{
  "hidden_size": 256,
  "n_experts": 128,
  "router_score": "softmax",
  "shared_expert_gate": true,
  "init_std_router": 0.0228,
  "vocab_size": 8192,
  "norm": "rmsnorm",
  "tie_word_embeddings": "early",
  "beta1": 0.95,
  "batch_tokens": [65536, 131072, 262144],
  "max_seq_len": 1024,
  "train_tokens": 663100000,
  "dataset": "wikipedia_en"
}
Below are experts of layer 4 (counted from 0) of a mixture-of-experts language model. Rows are named router (the router's row for the expert), gate (a neuron's input weights, with its number), up (a neuron's input weights, with its number), down (a neuron's output weights, with its number) and show model dimensions 64-127. Each number is 200 + 30 x the weight over its row's rms, rounded and kept within 0 to 999.
After each expert's rows: a language model's description of what the expert responds to. This comes from a sample of Wikipedia text that the model never trained on.

# expert 56
router,185,171,164,188,204,210,222,174,199,149,189,201,202,248,188,155,230,207,244,229,240,244,178,230,195,171,192,151,198,198,166,208,238,216,183,257,229,229,225,205,245,197,223,214,217,225,189,238,181,165,170,253,229,251,214,161,178,204,234,181,175,172,196,158
gate1,177,255,188,176,194,184,177,226,223,216,149,211,228,183,192,265,187,205,192,198,246,223,206,285,183,184,214,192,210,213,178,173,205,212,143,279,219,189,192,179,250,202,218,176,203,184,182,163,160,174,159,222,244,221,249,184,172,192,188,194,209,162,226,229
up1,219,194,232,190,163,188,210,179,196,233,203,157,190,192,234,190,173,231,250,190,157,197,142,158,214,216,164,211,234,188,198,202,190,186,246,130,188,179,212,182,155,208,153,211,224,196,212,243,232,235,244,177,155,164,139,200,249,186,229,219,221,214,201,192
down1,175,249,243,173,203,160,215,235,194,181,113,222,176,194,174,290,192,240,195,168,196,185,197,187,189,190,152,249,202,171,210,267,194,287,230,162,214,219,217,258,178,189,219,222,165,200,237,231,187,220,202,191,190,206,216,218,231,191,193,158,204,216,148,245
gate2,126,225,218,217,143,233,197,208,229,173,277,209,186,171,186,177,173,216,202,212,207,151,179,269,207,206,250,196,119,248,231,145,182,274,140,193,184,200,164,217,200,231,211,205,221,216,192,238,198,185,167,193,198,226,202,181,242,183,254,252,202,152,220,164
up2,271,186,212,183,251,167,217,224,182,219,149,209,211,203,210,250,229,188,191,226,165,232,234,169,192,214,174,209,265,159,172,234,200,162,257,203,202,188,224,197,224,174,172,180,195,171,199,150,199,227,237,185,189,126,169,223,172,219,156,178,199,232,197,244
down2,177,220,210,197,191,164,236,174,168,193,240,140,157,228,155,243,193,234,185,224,227,242,220,240,221,232,207,208,229,224,220,184,239,206,173,265,203,228,236,213,223,198,192,173,157,198,188,249,217,191,256,125,164,200,175,199,209,207,186,188,269,205,216,178
gate3,156,157,168,187,214,235,209,111,227,146,201,171,273,216,180,176,204,179,187,240,159,190,278,186,224,174,231,200,200,152,232,229,229,200,204,185,167,160,162,210,162,240,218,215,202,209,192,228,184,204,263,196,193,246,196,187,216,170,218,222,201,206,246,159
up3,141,188,197,186,187,219,174,192,159,130,171,169,170,180,169,189,193,159,202,204,187,209,211,207,237,211,213,201,210,181,170,238,169,144,216,232,186,227,168,188,161,220,207,223,208,196,145,164,249,199,200,198,223,191,195,148,151,144,181,223,187,200,158,126
down3,178,196,183,216,171,178,130,203,197,212,194,235,175,156,225,303,198,189,188,207,186,200,220,195,177,195,205,222,181,198,213,171,201,205,200,171,171,227,137,234,179,180,167,183,185,175,224,233,173,200,218,180,208,150,188,184,256,195,167,178,167,160,220,208
gate4,194,193,150,220,198,212,192,208,126,182,240,222,213,227,170,217,212,223,229,198,149,203,246,184,203,176,168,212,193,205,178,166,208,199,162,206,224,229,159,200,188,194,193,198,179,205,136,196,224,178,188,222,203,258,229,229,214,226,244,212,187,208,221,206
up4,183,191,195,191,133,202,183,161,226,177,225,196,221,205,133,204,207,158,216,185,182,176,190,147,233,182,265,248,166,171,194,194,204,245,213,220,210,177,185,175,212,140,207,194,175,178,173,193,199,209,145,212,185,246,163,198,227,177,228,219,217,213,216,201
down4,206,152,168,170,224,153,171,221,195,207,173,200,218,222,157,211,226,273,173,156,193,226,186,143,229,215,169,178,221,195,155,195,215,194,209,157,221,244,173,210,191,231,203,203,186,212,223,236,212,207,173,198,183,261,265,221,191,259,200,204,198,185,159,258
What it handles: Mid-word pieces, table cells. Inner pieces of words like Auto-n-omous, Sym-phon-y, Pok-é-mon, plus pipes and spaces in sports result tables.

# expert 8
router,197,188,256,228,215,233,223,182,179,167,190,171,193,187,212,244,214,174,172,198,187,205,162,217,196,198,185,273,150,186,223,169,162,206,204,229,164,158,253,188,187,170,276,180,250,221,169,165,141,203,191,276,180,200,247,210,195,161,224,234,185,197,251,224
gate6,200,206,204,221,215,182,179,233,214,155,224,175,159,238,163,211,199,170,224,251,233,211,213,183,223,193,150,244,199,177,195,207,184,237,204,228,192,166,243,174,195,199,201,178,177,156,212,195,202,219,197,222,217,185,171,207,197,206,219,230,187,198,229,173
up6,184,187,180,217,220,199,193,250,202,144,184,191,166,234,210,232,209,204,208,281,168,219,228,170,193,171,153,252,179,157,212,225,239,237,218,184,178,216,231,157,194,181,221,209,208,184,182,167,190,224,231,180,227,150,188,215,215,181,179,235,166,241,233,147
down6,125,184,191,187,205,214,215,196,177,222,194,253,194,221,228,169,172,202,196,250,193,154,205,157,234,147,132,237,175,167,294,192,175,215,168,170,230,165,246,178,149,178,181,200,172,190,198,194,196,241,199,186,204,222,196,223,206,209,207,158,175,187,263,142
gate7,229,235,184,215,270,193,232,180,176,174,234,179,188,177,155,152,176,169,137,157,161,149,195,183,166,251,186,181,209,205,193,244,206,140,208,205,166,239,191,290,196,225,220,202,222,213,216,195,177,202,170,186,154,160,151,228,200,197,229,232,208,209,192,220
up7,166,144,233,182,178,222,173,237,208,216,173,218,234,210,206,182,210,197,239,162,159,251,202,280,210,158,188,177,175,173,207,184,199,202,193,217,208,193,202,205,258,198,203,189,223,129,187,161,179,174,201,213,235,197,222,180,210,158,151,186,198,222,240,211
down7,226,203,239,210,197,208,220,261,235,149,191,184,223,170,226,190,202,190,168,201,171,214,229,223,205,212,200,180,244,213,179,227,180,207,202,215,235,219,190,258,222,223,208,169,170,166,193,135,206,208,109,186,172,198,179,245,134,239,171,199,196,193,193,171
gate8,192,227,178,172,239,217,175,181,230,106,247,198,258,203,195,156,176,165,169,122,220,197,285,224,212,210,183,241,191,151,213,181,188,205,197,163,165,242,239,195,213,197,197,140,246,206,197,159,206,211,182,205,200,232,213,205,206,185,257,253,221,190,151,243
up8,166,178,223,202,236,262,218,190,206,156,204,177,261,196,190,189,228,175,159,170,186,176,271,272,185,200,213,231,151,206,231,210,174,165,226,152,194,169,252,174,191,181,217,212,241,251,184,163,158,185,190,212,247,207,240,174,256,203,229,229,174,215,227,235
down8,242,187,217,192,205,264,237,218,209,149,188,189,232,235,154,157,191,205,204,197,183,180,211,181,256,192,191,191,172,253,236,227,199,193,214,274,204,164,192,271,214,169,184,232,224,185,204,153,169,172,191,276,234,236,211,251,246,194,202,158,194,239,208,229
gate9,221,211,265,261,214,224,227,176,222,250,219,200,257,190,203,217,211,167,186,188,217,212,236,191,193,125,222,220,268,253,187,173,282,205,189,151,218,198,169,253,235,212,222,235,261,183,234,222,206,178,196,158,201,191,179,220,218,220,144,164,174,202,201,191
up9,180,196,131,168,177,172,147,231,195,140,196,197,183,219,202,212,185,228,191,230,210,184,192,225,209,252,208,184,156,157,191,230,95,168,217,216,209,192,273,179,182,204,225,172,158,229,168,173,207,194,209,252,213,209,207,228,184,231,224,227,207,249,194,217
down9,223,190,196,168,175,183,191,234,256,151,193,206,214,205,250,221,190,236,147,216,263,266,257,175,215,192,219,200,248,197,228,252,215,203,208,201,261,224,201,186,175,210,204,212,224,185,184,198,223,206,223,194,252,159,194,193,143,190,237,211,173,164,168,197
What it handles: Surname pieces. Pieces inside personal names, chiefly surname endings and common surnames, such as Jenn-ing-s, Dun-can, Johnson, Smith, -ley, -mann.

# expert 44
router,173,156,185,194,164,211,200,220,181,183,230,229,197,211,134,209,236,241,203,255,242,184,213,179,232,187,176,207,200,182,170,197,195,194,198,177,205,251,164,263,243,174,172,224,156,161,220,228,248,203,251,178,193,186,273,221,179,194,192,190,217,239,145,181
gate5,219,216,209,218,195,196,195,185,193,213,192,171,192,190,193,184,180,173,201,178,142,168,245,182,201,218,245,183,194,190,253,172,180,233,205,130,213,132,214,193,238,213,260,178,186,182,214,140,153,186,159,202,189,194,221,177,141,220,167,154,230,204,250,170
up5,177,190,210,187,169,219,198,206,180,173,179,167,205,180,177,186,182,173,241,166,196,195,219,238,169,220,197,184,178,210,251,181,238,240,174,150,194,108,173,212,234,198,239,202,172,191,203,178,182,179,177,176,176,209,250,165,172,229,152,168,222,194,184,200
down5,191,177,183,200,193,270,159,202,174,181,215,264,202,217,201,170,182,199,234,229,230,185,151,243,184,233,222,239,176,275,234,215,234,166,245,276,156,189,196,225,134,215,192,247,130,198,184,204,239,166,209,227,179,239,157,246,264,193,236,207,243,201,199,235
gate6,192,204,195,202,226,216,200,183,178,257,185,215,229,135,187,185,195,228,171,143,216,261,196,228,218,177,194,246,211,210,128,207,182,182,161,185,176,223,198,200,236,218,227,266,219,195,239,220,213,165,231,197,248,239,228,214,179,242,229,198,193,197,191,158
up6,227,186,182,182,200,200,196,179,166,163,171,206,199,132,208,209,206,197,219,182,276,216,193,237,165,181,191,234,196,200,151,147,135,173,188,171,195,200,236,226,171,167,172,251,174,203,184,249,209,204,253,174,206,190,216,215,253,193,186,209,193,205,186,185
down6,266,189,174,154,189,235,244,197,150,216,182,185,174,234,212,193,228,204,166,165,207,225,219,181,261,198,209,164,157,161,230,180,178,200,257,175,195,202,185,171,182,229,154,180,183,205,228,168,192,205,191,215,216,120,213,164,228,184,218,221,214,203,232,194
gate7,206,216,165,191,191,188,212,250,207,175,207,205,144,210,201,201,240,144,214,221,226,191,202,227,159,196,185,163,238,208,179,186,245,213,248,222,199,230,199,241,138,212,151,230,167,246,121,195,269,243,214,199,199,213,214,241,253,247,214,190,158,240,185,209
up7,200,196,160,173,225,202,158,226,176,175,229,288,193,193,193,179,192,232,207,197,198,244,183,167,195,153,183,218,251,230,149,220,232,205,143,224,174,219,131,192,236,192,215,227,242,193,195,165,229,238,195,204,209,182,190,203,163,202,227,221,176,225,176,206
down7,183,196,224,192,208,164,158,108,210,160,262,157,150,192,183,201,177,265,198,247,204,179,153,201,224,203,172,178,207,182,196,214,179,204,208,219,301,183,177,231,210,198,219,162,180,175,174,219,189,174,156,184,188,241,188,258,170,193,208,204,185,200,283,212
gate8,145,225,188,179,213,176,202,208,214,159,291,285,195,199,199,206,216,194,225,226,210,203,261,269,206,238,217,200,227,220,170,214,225,220,247,218,231,222,208,167,226,203,194,196,224,204,180,175,193,228,228,222,179,206,218,212,153,200,253,180,202,184,192,185
up8,203,193,214,244,188,207,179,181,210,288,128,154,217,195,238,157,190,169,153,202,185,180,206,170,219,191,196,211,173,160,215,184,157,229,234,171,197,186,218,222,202,187,206,200,201,181,241,192,202,152,160,191,208,205,178,229,218,204,155,213,219,186,258,240
down8,226,255,209,192,176,205,190,147,258,234,218,223,175,209,161,166,214,218,266,190,161,220,227,182,180,180,207,225,179,155,206,135,197,188,243,205,216,211,150,164,215,173,212,207,175,200,184,176,160,204,179,229,139,154,249,211,223,194,170,192,216,174,181,192
What it handles: Determiners and mid-word pieces. Articles and possessives a, the, his, its, their after verbs or prepositions, plus inner word pieces like bispe-ci-fic, consen-su-al.

# expert 7
router,149,236,204,213,218,239,181,231,235,239,210,157,187,213,173,198,260,208,171,136,174,130,209,204,137,225,179,202,175,193,190,220,213,173,200,179,205,257,208,246,184,200,186,245,166,226,161,204,239,167,241,183,230,202,207,195,172,228,190,165,206,203,137,216
gate1,222,204,149,211,144,189,162,190,213,146,199,203,225,202,164,150,249,197,145,189,198,158,231,216,172,190,177,132,165,185,200,178,177,189,201,147,216,250,181,220,197,189,183,224,199,227,226,175,283,218,144,183,189,212,170,216,242,188,179,234,215,238,169,158
up1,189,192,196,211,251,150,176,169,201,294,188,155,248,231,220,215,208,230,157,214,207,239,223,149,211,188,246,221,228,170,193,210,229,198,214,206,255,214,240,189,233,217,198,205,210,200,192,227,192,189,215,217,250,203,183,204,197,185,201,167,205,200,222,191
down1,183,157,244,231,187,179,197,231,186,153,224,227,203,206,187,193,188,230,155,179,151,137,190,191,283,210,176,184,196,204,184,160,232,195,175,193,174,213,234,227,168,219,266,236,146,239,165,208,195,196,168,189,273,131,199,225,174,170,157,212,214,182,153,259
gate2,188,229,215,238,200,214,185,254,220,169,199,246,165,247,122,217,225,154,161,147,206,228,136,208,195,225,148,179,151,164,179,224,185,190,204,194,200,245,213,244,227,257,176,200,214,203,193,184,257,172,203,162,174,237,187,271,160,209,239,181,230,194,194,195
up2,174,145,189,216,165,228,162,156,166,225,233,169,248,174,265,233,220,168,196,223,194,181,277,193,193,218,188,203,164,210,219,211,226,151,212,230,188,158,160,191,219,167,234,175,203,246,183,141,172,184,203,235,224,196,182,193,242,242,144,219,167,230,205,189
down2,262,203,195,160,210,185,241,170,134,157,205,166,170,234,203,175,175,200,167,145,251,261,165,203,216,168,174,171,190,147,231,159,174,134,196,181,196,189,182,235,207,160,229,197,216,208,199,156,221,204,174,205,199,235,224,197,173,218,212,234,226,234,181,201
gate3,173,193,180,185,228,190,179,235,209,185,159,193,205,225,182,184,192,198,186,167,127,226,194,232,195,204,128,228,185,149,211,194,193,174,216,215,212,182,170,223,237,191,209,224,178,209,189,227,237,235,197,210,254,239,229,183,184,219,116,198,231,178,180,171
up3,220,203,160,198,196,177,191,219,200,173,149,202,240,204,228,166,183,195,211,186,148,209,151,176,178,199,119,216,170,118,191,224,220,188,184,191,207,222,172,185,232,221,177,223,183,199,184,238,241,227,211,221,235,225,210,201,200,262,169,223,236,140,146,142
down3,186,205,232,209,232,182,199,207,162,213,185,201,225,211,196,207,196,204,202,176,193,201,294,159,257,182,194,180,198,229,211,202,247,149,221,195,184,196,183,219,274,228,165,208,247,196,201,196,208,227,245,169,270,213,219,200,192,147,235,273,181,149,213,173
gate4,179,175,224,184,234,182,219,221,227,245,236,227,159,211,273,191,207,189,200,235,165,149,193,243,179,221,186,189,135,182,193,225,218,206,220,241,181,208,247,209,214,197,190,185,192,191,187,228,201,227,266,203,209,198,224,202,204,136,183,163,218,200,184,223
up4,222,227,198,179,188,182,194,158,168,195,184,226,242,145,173,200,185,217,207,204,206,231,209,166,217,213,224,191,248,197,200,167,166,222,163,169,202,169,165,184,187,195,234,192,241,199,238,189,181,220,129,207,180,176,167,214,209,222,260,260,206,218,255,158
down4,186,154,256,200,163,167,155,151,208,191,192,220,232,157,90,243,185,172,211,257,177,176,215,208,233,235,196,176,174,229,168,246,220,176,188,206,232,188,225,213,209,191,229,182,204,195,216,155,164,245,243,190,216,247,165,183,146,160,189,201,195,164,192,219
What it handles: Mid-word fragments, election tables. Inner word pieces such as er, or, con in Conservation and guerillas, plus blank or pipe cells in election result tables.

# expert 40
router,173,208,214,231,172,207,269,230,192,221,198,167,230,216,171,264,232,256,257,211,160,250,226,189,144,216,192,204,192,231,203,190,220,197,224,194,234,195,181,224,268,189,198,189,220,202,221,146,163,185,162,259,209,156,212,194,250,162,186,236,214,190,238,242
gate1,187,228,201,204,217,200,206,186,218,222,177,192,210,221,235,161,205,159,198,181,203,172,195,175,184,229,213,198,217,189,173,281,251,189,199,193,206,223,211,205,211,204,176,228,225,250,198,195,211,210,182,147,186,196,209,154,194,225,160,138,231,136,210,199
up1,133,205,176,197,182,221,214,190,198,215,176,180,244,238,198,191,206,200,194,165,209,183,220,164,201,185,201,204,228,218,174,273,259,170,198,194,195,205,226,185,171,157,205,217,241,294,232,207,225,146,193,191,202,190,184,148,154,196,170,141,213,193,205,193
down1,189,235,240,185,222,192,171,162,249,171,190,186,212,191,168,258,183,205,200,236,184,217,180,202,144,172,238,180,218,226,157,184,210,174,212,176,173,186,155,207,158,211,211,165,227,195,205,222,247,143,165,189,192,217,214,206,252,187,153,169,164,211,161,171
gate2,190,189,158,248,221,212,213,187,188,193,245,280,199,191,177,168,210,214,191,233,228,148,195,209,196,173,179,218,187,162,175,183,199,160,203,243,184,222,180,207,236,213,209,213,216,210,226,207,187,195,181,255,205,192,233,159,258,148,212,212,184,207,227,204
up2,199,139,179,215,189,227,153,185,168,160,214,230,200,180,189,214,196,231,226,233,231,193,243,169,200,159,244,241,187,149,125,202,184,190,182,229,191,216,216,176,203,218,191,213,217,215,197,195,181,187,191,234,248,175,183,191,240,193,228,240,174,205,244,192
down2,184,213,217,168,257,187,186,230,177,234,233,176,219,258,209,236,154,198,163,178,198,164,241,173,148,144,227,219,179,185,204,162,131,198,218,201,193,192,237,248,244,215,200,234,232,217,187,205,227,162,205,195,185,189,196,195,205,159,204,163,185,215,206,198
gate3,183,231,195,188,211,187,213,232,167,177,198,254,179,187,222,222,197,212,224,163,243,231,227,199,195,245,217,215,240,215,213,236,157,190,220,174,220,259,185,203,237,233,203,185,171,174,257,200,253,164,237,197,185,221,187,178,184,225,173,201,233,215,183,184
up3,250,175,179,188,184,209,166,156,250,259,225,152,228,188,184,196,167,160,174,180,196,176,190,226,234,199,246,172,204,176,206,132,191,228,155,200,182,176,214,188,166,178,177,234,207,216,170,217,161,255,154,202,183,228,207,223,213,212,202,208,195,212,184,208
down3,225,147,186,184,185,191,187,199,228,204,217,189,193,182,129,237,196,231,191,211,198,238,186,135,134,195,199,210,202,225,200,169,184,197,176,186,234,205,225,168,228,215,164,208,219,232,188,142,139,223,188,220,133,238,199,250,199,217,184,218,233,235,258,174
gate4,195,215,208,197,152,226,155,214,246,185,190,195,201,180,221,222,206,169,186,226,189,260,179,244,204,160,213,187,221,187,193,203,202,241,177,195,176,220,205,205,221,226,197,186,186,180,191,157,224,159,186,227,188,189,147,234,192,214,234,195,187,234,256,208
up4,212,217,182,203,241,195,219,215,198,227,256,225,238,204,191,178,226,188,122,162,214,211,214,200,177,211,143,178,168,224,214,220,211,191,270,160,203,162,204,220,208,173,212,183,216,180,253,155,223,249,188,184,159,207,208,186,168,180,254,252,217,206,159,173
down4,190,170,253,239,185,179,181,184,218,159,236,174,207,244,228,212,191,143,197,176,209,186,205,173,171,211,231,222,152,170,181,191,195,212,212,253,225,167,240,195,211,270,207,172,193,194,186,175,230,195,180,223,242,244,183,248,235,199,243,204,232,198,252,239
What it handles: Consonants in foreign names. Consonant pieces inside South Asian, Arabic, Slavic or other foreign names, such as Had-d-ad, Singh, Had-ž-ići, Ban-jo.

# expert 27
router,178,186,243,141,186,224,169,209,215,201,234,229,205,198,216,224,249,203,170,200,200,181,221,206,201,189,177,181,155,172,164,139,196,260,175,274,205,220,212,247,224,225,137,207,220,201,232,222,240,212,190,178,198,238,156,213,211,227,172,212,358,181,222,209
gate0,204,229,159,224,215,180,181,208,204,204,206,245,208,240,157,216,204,225,152,229,216,178,232,199,182,161,253,225,220,198,213,176,162,176,175,195,188,147,199,231,172,192,177,180,192,231,187,203,220,211,198,190,121,156,210,234,185,205,209,255,175,245,211,205
up0,218,188,229,187,203,200,244,179,201,181,160,165,239,132,242,205,190,195,258,193,184,216,143,218,232,237,138,165,209,199,171,216,242,218,194,209,167,243,197,183,253,211,215,213,238,171,178,194,188,200,199,219,258,235,199,139,187,219,196,152,198,190,187,201
down0,266,206,250,182,189,235,192,162,238,186,213,170,160,210,162,181,187,207,182,197,144,193,179,162,168,207,216,225,177,246,273,190,169,164,212,176,191,167,205,177,181,106,250,233,164,202,227,210,219,217,146,212,190,238,200,253,194,219,219,192,214,224,204,211
gate1,250,132,208,181,204,204,237,208,204,192,204,135,192,243,240,218,218,233,248,198,191,163,225,158,184,230,162,193,176,206,194,202,160,209,213,193,200,228,238,207,126,197,215,200,202,165,223,221,197,214,136,195,137,189,179,191,239,130,210,221,206,208,166,172
up1,264,159,217,195,239,207,221,193,171,205,198,126,153,168,225,227,203,240,243,186,198,204,225,135,169,190,175,196,197,189,199,196,191,203,177,203,207,219,290,193,172,208,214,190,219,163,196,236,186,183,162,213,112,157,188,171,229,142,201,220,194,237,214,201
down1,203,199,186,191,138,247,267,157,255,158,150,191,222,163,202,209,212,154,230,215,171,252,163,194,151,198,178,239,190,197,185,218,207,213,208,145,202,197,191,214,182,166,224,232,182,160,177,231,170,197,197,193,228,166,216,119,264,161,232,180,218,199,193,174
gate2,191,171,189,184,190,242,112,236,195,185,246,246,204,271,190,184,203,203,221,203,207,203,244,185,184,217,212,223,143,176,251,226,175,232,223,217,185,198,235,229,191,231,190,199,217,199,237,245,220,163,165,176,172,199,150,177,212,166,133,175,216,184,226,200
up2,196,198,189,144,159,222,202,192,199,183,162,219,198,261,209,141,201,165,231,205,219,153,253,169,183,221,230,208,158,168,276,236,130,257,212,212,189,235,197,203,183,223,204,168,159,189,227,231,205,186,196,192,188,222,185,188,238,138,199,196,249,173,229,224
down2,244,181,202,198,273,200,182,199,186,173,209,175,135,182,248,193,197,202,243,194,208,222,199,191,169,170,210,198,186,178,188,184,268,188,232,216,240,192,231,186,227,164,216,199,170,230,146,174,204,178,180,170,229,150,143,165,226,151,190,217,203,211,211,203
gate3,216,261,147,170,248,157,180,204,224,188,165,164,229,181,174,182,193,200,170,233,207,156,257,154,205,201,193,175,150,188,189,195,142,272,191,200,214,233,197,152,227,178,201,232,211,206,209,151,141,188,191,197,146,141,174,205,181,145,221,180,228,266,233,223
up3,189,145,230,205,160,261,224,197,170,193,213,231,200,228,204,259,179,213,217,207,210,222,162,273,169,194,210,249,255,211,237,221,237,190,180,178,176,178,205,226,214,200,235,169,200,171,159,252,233,229,255,234,238,246,233,175,228,256,224,234,171,106,176,200
down3,173,147,221,203,232,202,201,217,165,148,229,220,205,219,211,231,171,229,157,231,214,176,212,160,191,194,138,205,229,214,186,161,207,208,173,171,207,169,187,238,240,277,245,224,236,162,191,206,230,243,168,174,215,196,192,145,197,184,183,142,183,150,171,247
What it handles: Prepositions and the. The word the, and prepositions in, during, throughout, across, after of, in, to, as in "during the period" or "in 2003".

# expert 46
router,226,233,228,164,182,219,136,175,199,188,197,203,204,257,192,236,199,241,218,227,261,146,186,179,173,222,191,187,172,245,175,228,193,233,138,186,166,214,258,217,211,227,174,194,195,235,226,248,200,209,190,165,166,197,249,178,190,170,210,209,237,216,198,181
gate5,232,209,176,210,172,194,212,245,183,167,188,212,226,181,210,166,206,214,196,203,242,176,275,184,200,189,214,218,189,168,175,224,174,195,146,198,221,212,191,193,238,173,234,198,214,234,222,151,250,214,222,194,139,187,267,169,205,189,240,129,178,202,138,200
up5,199,207,213,187,237,169,195,130,215,193,204,169,170,200,218,236,175,185,195,219,151,238,114,222,199,210,168,185,230,223,198,175,232,198,232,221,169,152,234,203,154,221,163,209,154,188,163,231,140,214,249,215,244,214,159,195,221,200,190,262,228,182,263,200
down5,194,247,255,211,256,248,167,230,211,174,193,200,221,199,214,218,177,223,182,235,195,194,182,211,174,286,232,184,205,214,194,212,203,216,239,213,208,215,216,164,175,207,170,203,176,176,177,178,210,190,158,223,254,255,190,200,210,155,228,202,237,180,169,222
gate6,152,224,217,212,195,212,242,193,241,218,215,187,224,167,224,198,181,175,192,191,190,238,265,181,194,255,167,230,209,181,228,204,199,215,237,219,109,204,273,211,204,212,259,156,237,169,203,157,178,156,237,243,189,168,148,162,178,190,197,189,192,214,229,171
up6,214,206,241,203,174,243,195,241,190,227,227,153,176,214,248,206,228,214,239,177,189,195,197,169,150,241,162,172,167,229,218,246,181,174,227,194,214,205,255,228,158,195,211,204,169,193,261,198,183,171,216,158,156,195,178,163,222,171,173,223,167,237,215,187
down6,189,195,197,154,219,210,265,218,217,226,206,229,219,215,198,205,245,180,195,256,226,171,225,170,242,252,207,216,185,160,210,173,178,241,206,234,206,195,203,214,172,197,220,227,252,178,175,173,189,251,194,215,182,188,132,199,185,205,191,170,180,191,124,185
gate7,192,199,160,200,253,239,208,188,201,194,148,191,209,171,203,236,185,190,215,182,235,198,248,185,217,204,251,161,164,156,206,230,164,193,143,136,240,242,215,215,205,165,194,191,227,250,199,224,209,136,212,207,161,151,232,209,158,206,195,166,192,220,185,180
up7,211,213,235,198,202,270,202,160,192,122,161,228,179,154,178,252,193,165,249,183,236,165,223,232,242,217,238,162,216,207,212,220,185,214,188,216,249,239,179,205,220,177,173,201,232,246,231,223,196,139,197,198,165,200,236,226,189,219,213,153,200,195,191,178
down7,180,152,179,173,275,206,223,194,225,197,196,195,240,138,166,176,246,229,212,193,200,191,211,214,196,182,230,110,203,185,232,245,194,213,207,247,193,228,240,198,176,226,184,186,250,202,227,207,192,213,217,178,155,162,147,216,230,200,308,220,258,210,177,194
gate8,202,275,199,227,212,162,217,203,163,239,275,156,243,229,151,201,202,208,181,236,216,168,225,137,213,225,209,193,215,196,193,221,182,187,174,156,212,226,245,232,149,215,200,230,203,207,172,189,180,209,177,194,133,190,238,239,190,206,197,178,184,247,256,190
up8,209,129,203,196,211,209,186,221,194,156,173,250,162,168,209,229,150,236,189,175,183,213,172,258,179,198,177,218,200,151,215,150,198,196,239,250,186,199,174,181,236,146,180,165,212,184,227,237,177,209,226,216,211,191,159,188,233,190,209,222,227,141,147,209
down8,185,241,227,160,238,243,245,190,214,136,230,202,212,228,197,236,269,179,167,188,166,190,184,199,209,209,196,212,172,205,144,164,205,173,178,231,161,155,261,222,223,175,178,210,247,215,208,207,240,205,255,160,169,173,189,244,251,191,162,190,224,240,143,221
What it handles: Determiners opening noun phrases. Articles, possessives and demonstratives starting a noun phrase in narrative prose, such as the, a, its, their, these.

# expert 59
router,194,240,199,210,182,158,197,165,216,203,224,205,228,170,175,175,185,200,182,225,234,247,172,230,232,161,184,205,204,203,163,188,186,200,173,208,197,234,226,211,214,242,154,214,221,190,201,210,244,214,251,220,189,242,150,248,201,198,152,222,273,174,207,199
gate0,198,172,192,203,222,225,181,198,194,290,236,196,239,162,202,188,227,156,191,177,165,219,235,171,218,206,179,201,158,171,193,176,236,202,187,218,187,217,249,199,245,168,185,234,249,182,188,229,225,209,204,202,217,213,164,154,248,202,195,180,229,195,250,188
up0,202,246,219,201,202,148,215,162,211,142,216,153,199,209,204,213,159,212,237,188,226,195,179,222,168,213,213,187,262,219,224,237,225,201,202,197,201,170,207,216,174,208,249,182,150,199,214,192,180,175,185,204,165,167,241,219,164,206,224,182,165,253,145,218
down0,235,182,207,221,194,198,174,198,212,189,221,230,188,153,241,200,171,159,211,233,183,210,191,189,168,200,198,195,192,227,226,175,247,213,232,176,133,202,185,141,133,120,235,218,179,241,198,172,161,202,168,196,240,132,228,166,223,199,212,173,166,207,202,155
gate1,211,175,181,204,201,161,188,210,201,206,211,228,243,200,206,199,212,165,182,216,231,215,143,237,209,235,244,185,246,215,199,146,184,180,241,234,210,178,182,197,222,218,214,226,239,232,162,155,217,182,178,205,217,122,170,227,98,220,198,208,147,173,138,217
up1,190,160,184,195,213,159,212,216,159,206,231,207,216,197,224,212,215,170,182,207,224,192,151,233,170,190,189,187,252,230,168,141,195,192,218,228,226,207,229,186,182,252,191,232,258,243,196,202,250,192,208,189,196,114,166,232,169,234,192,158,161,203,160,187
down1,214,198,221,211,174,166,209,219,194,158,124,211,213,206,189,195,175,244,182,175,199,224,219,241,210,152,153,117,242,175,198,210,185,201,173,184,198,174,211,212,191,206,169,183,166,227,190,225,182,183,198,188,173,195,237,159,210,236,214,234,204,206,184,187
gate2,209,172,185,245,195,232,170,220,219,200,224,182,210,251,216,135,193,260,188,178,209,176,221,179,184,182,233,222,226,216,232,188,182,189,189,202,209,157,178,220,186,236,208,236,193,215,234,169,222,168,210,205,166,234,192,241,147,202,205,201,204,182,229,136
up2,287,240,213,159,254,194,172,198,229,202,133,210,191,239,226,215,181,191,227,209,182,177,226,167,179,178,226,131,190,202,201,197,186,236,194,155,211,182,160,186,236,177,206,136,188,194,112,215,184,211,165,153,249,175,250,143,173,175,199,217,165,220,213,228
down2,196,178,163,226,230,204,154,191,154,274,207,243,177,198,188,205,186,210,195,193,204,185,191,200,233,234,182,189,215,195,193,232,233,267,180,171,250,195,194,228,189,217,170,153,199,251,181,246,223,202,179,207,204,260,183,211,176,191,197,222,156,174,157,171
gate3,193,238,199,250,189,154,243,200,179,141,155,156,260,193,211,158,231,220,199,180,222,247,151,214,204,223,199,171,262,225,172,116,211,184,182,171,210,246,178,224,184,193,195,215,183,193,213,201,232,206,229,193,218,234,181,194,167,227,187,239,150,217,164,153
up3,193,222,194,178,202,246,218,209,210,290,202,214,159,176,199,189,187,193,197,207,203,166,238,176,197,202,194,198,162,185,236,274,226,243,192,207,186,192,228,172,198,233,210,189,289,229,221,190,173,205,148,183,189,207,200,222,213,170,215,154,207,186,227,229
down3,214,191,238,252,196,175,222,209,201,140,195,198,225,184,252,228,219,188,197,158,179,195,218,224,161,239,221,204,178,168,209,115,226,161,157,198,182,231,161,238,195,175,217,186,146,169,192,170,226,199,219,248,232,248,223,151,203,193,187,215,252,226,176,182
What it handles: Prepositions after nouns/verbs. Prepositions following a noun or participle, chiefly of, by, for, with, against, as in "threatened by", "rights of", "in terms of".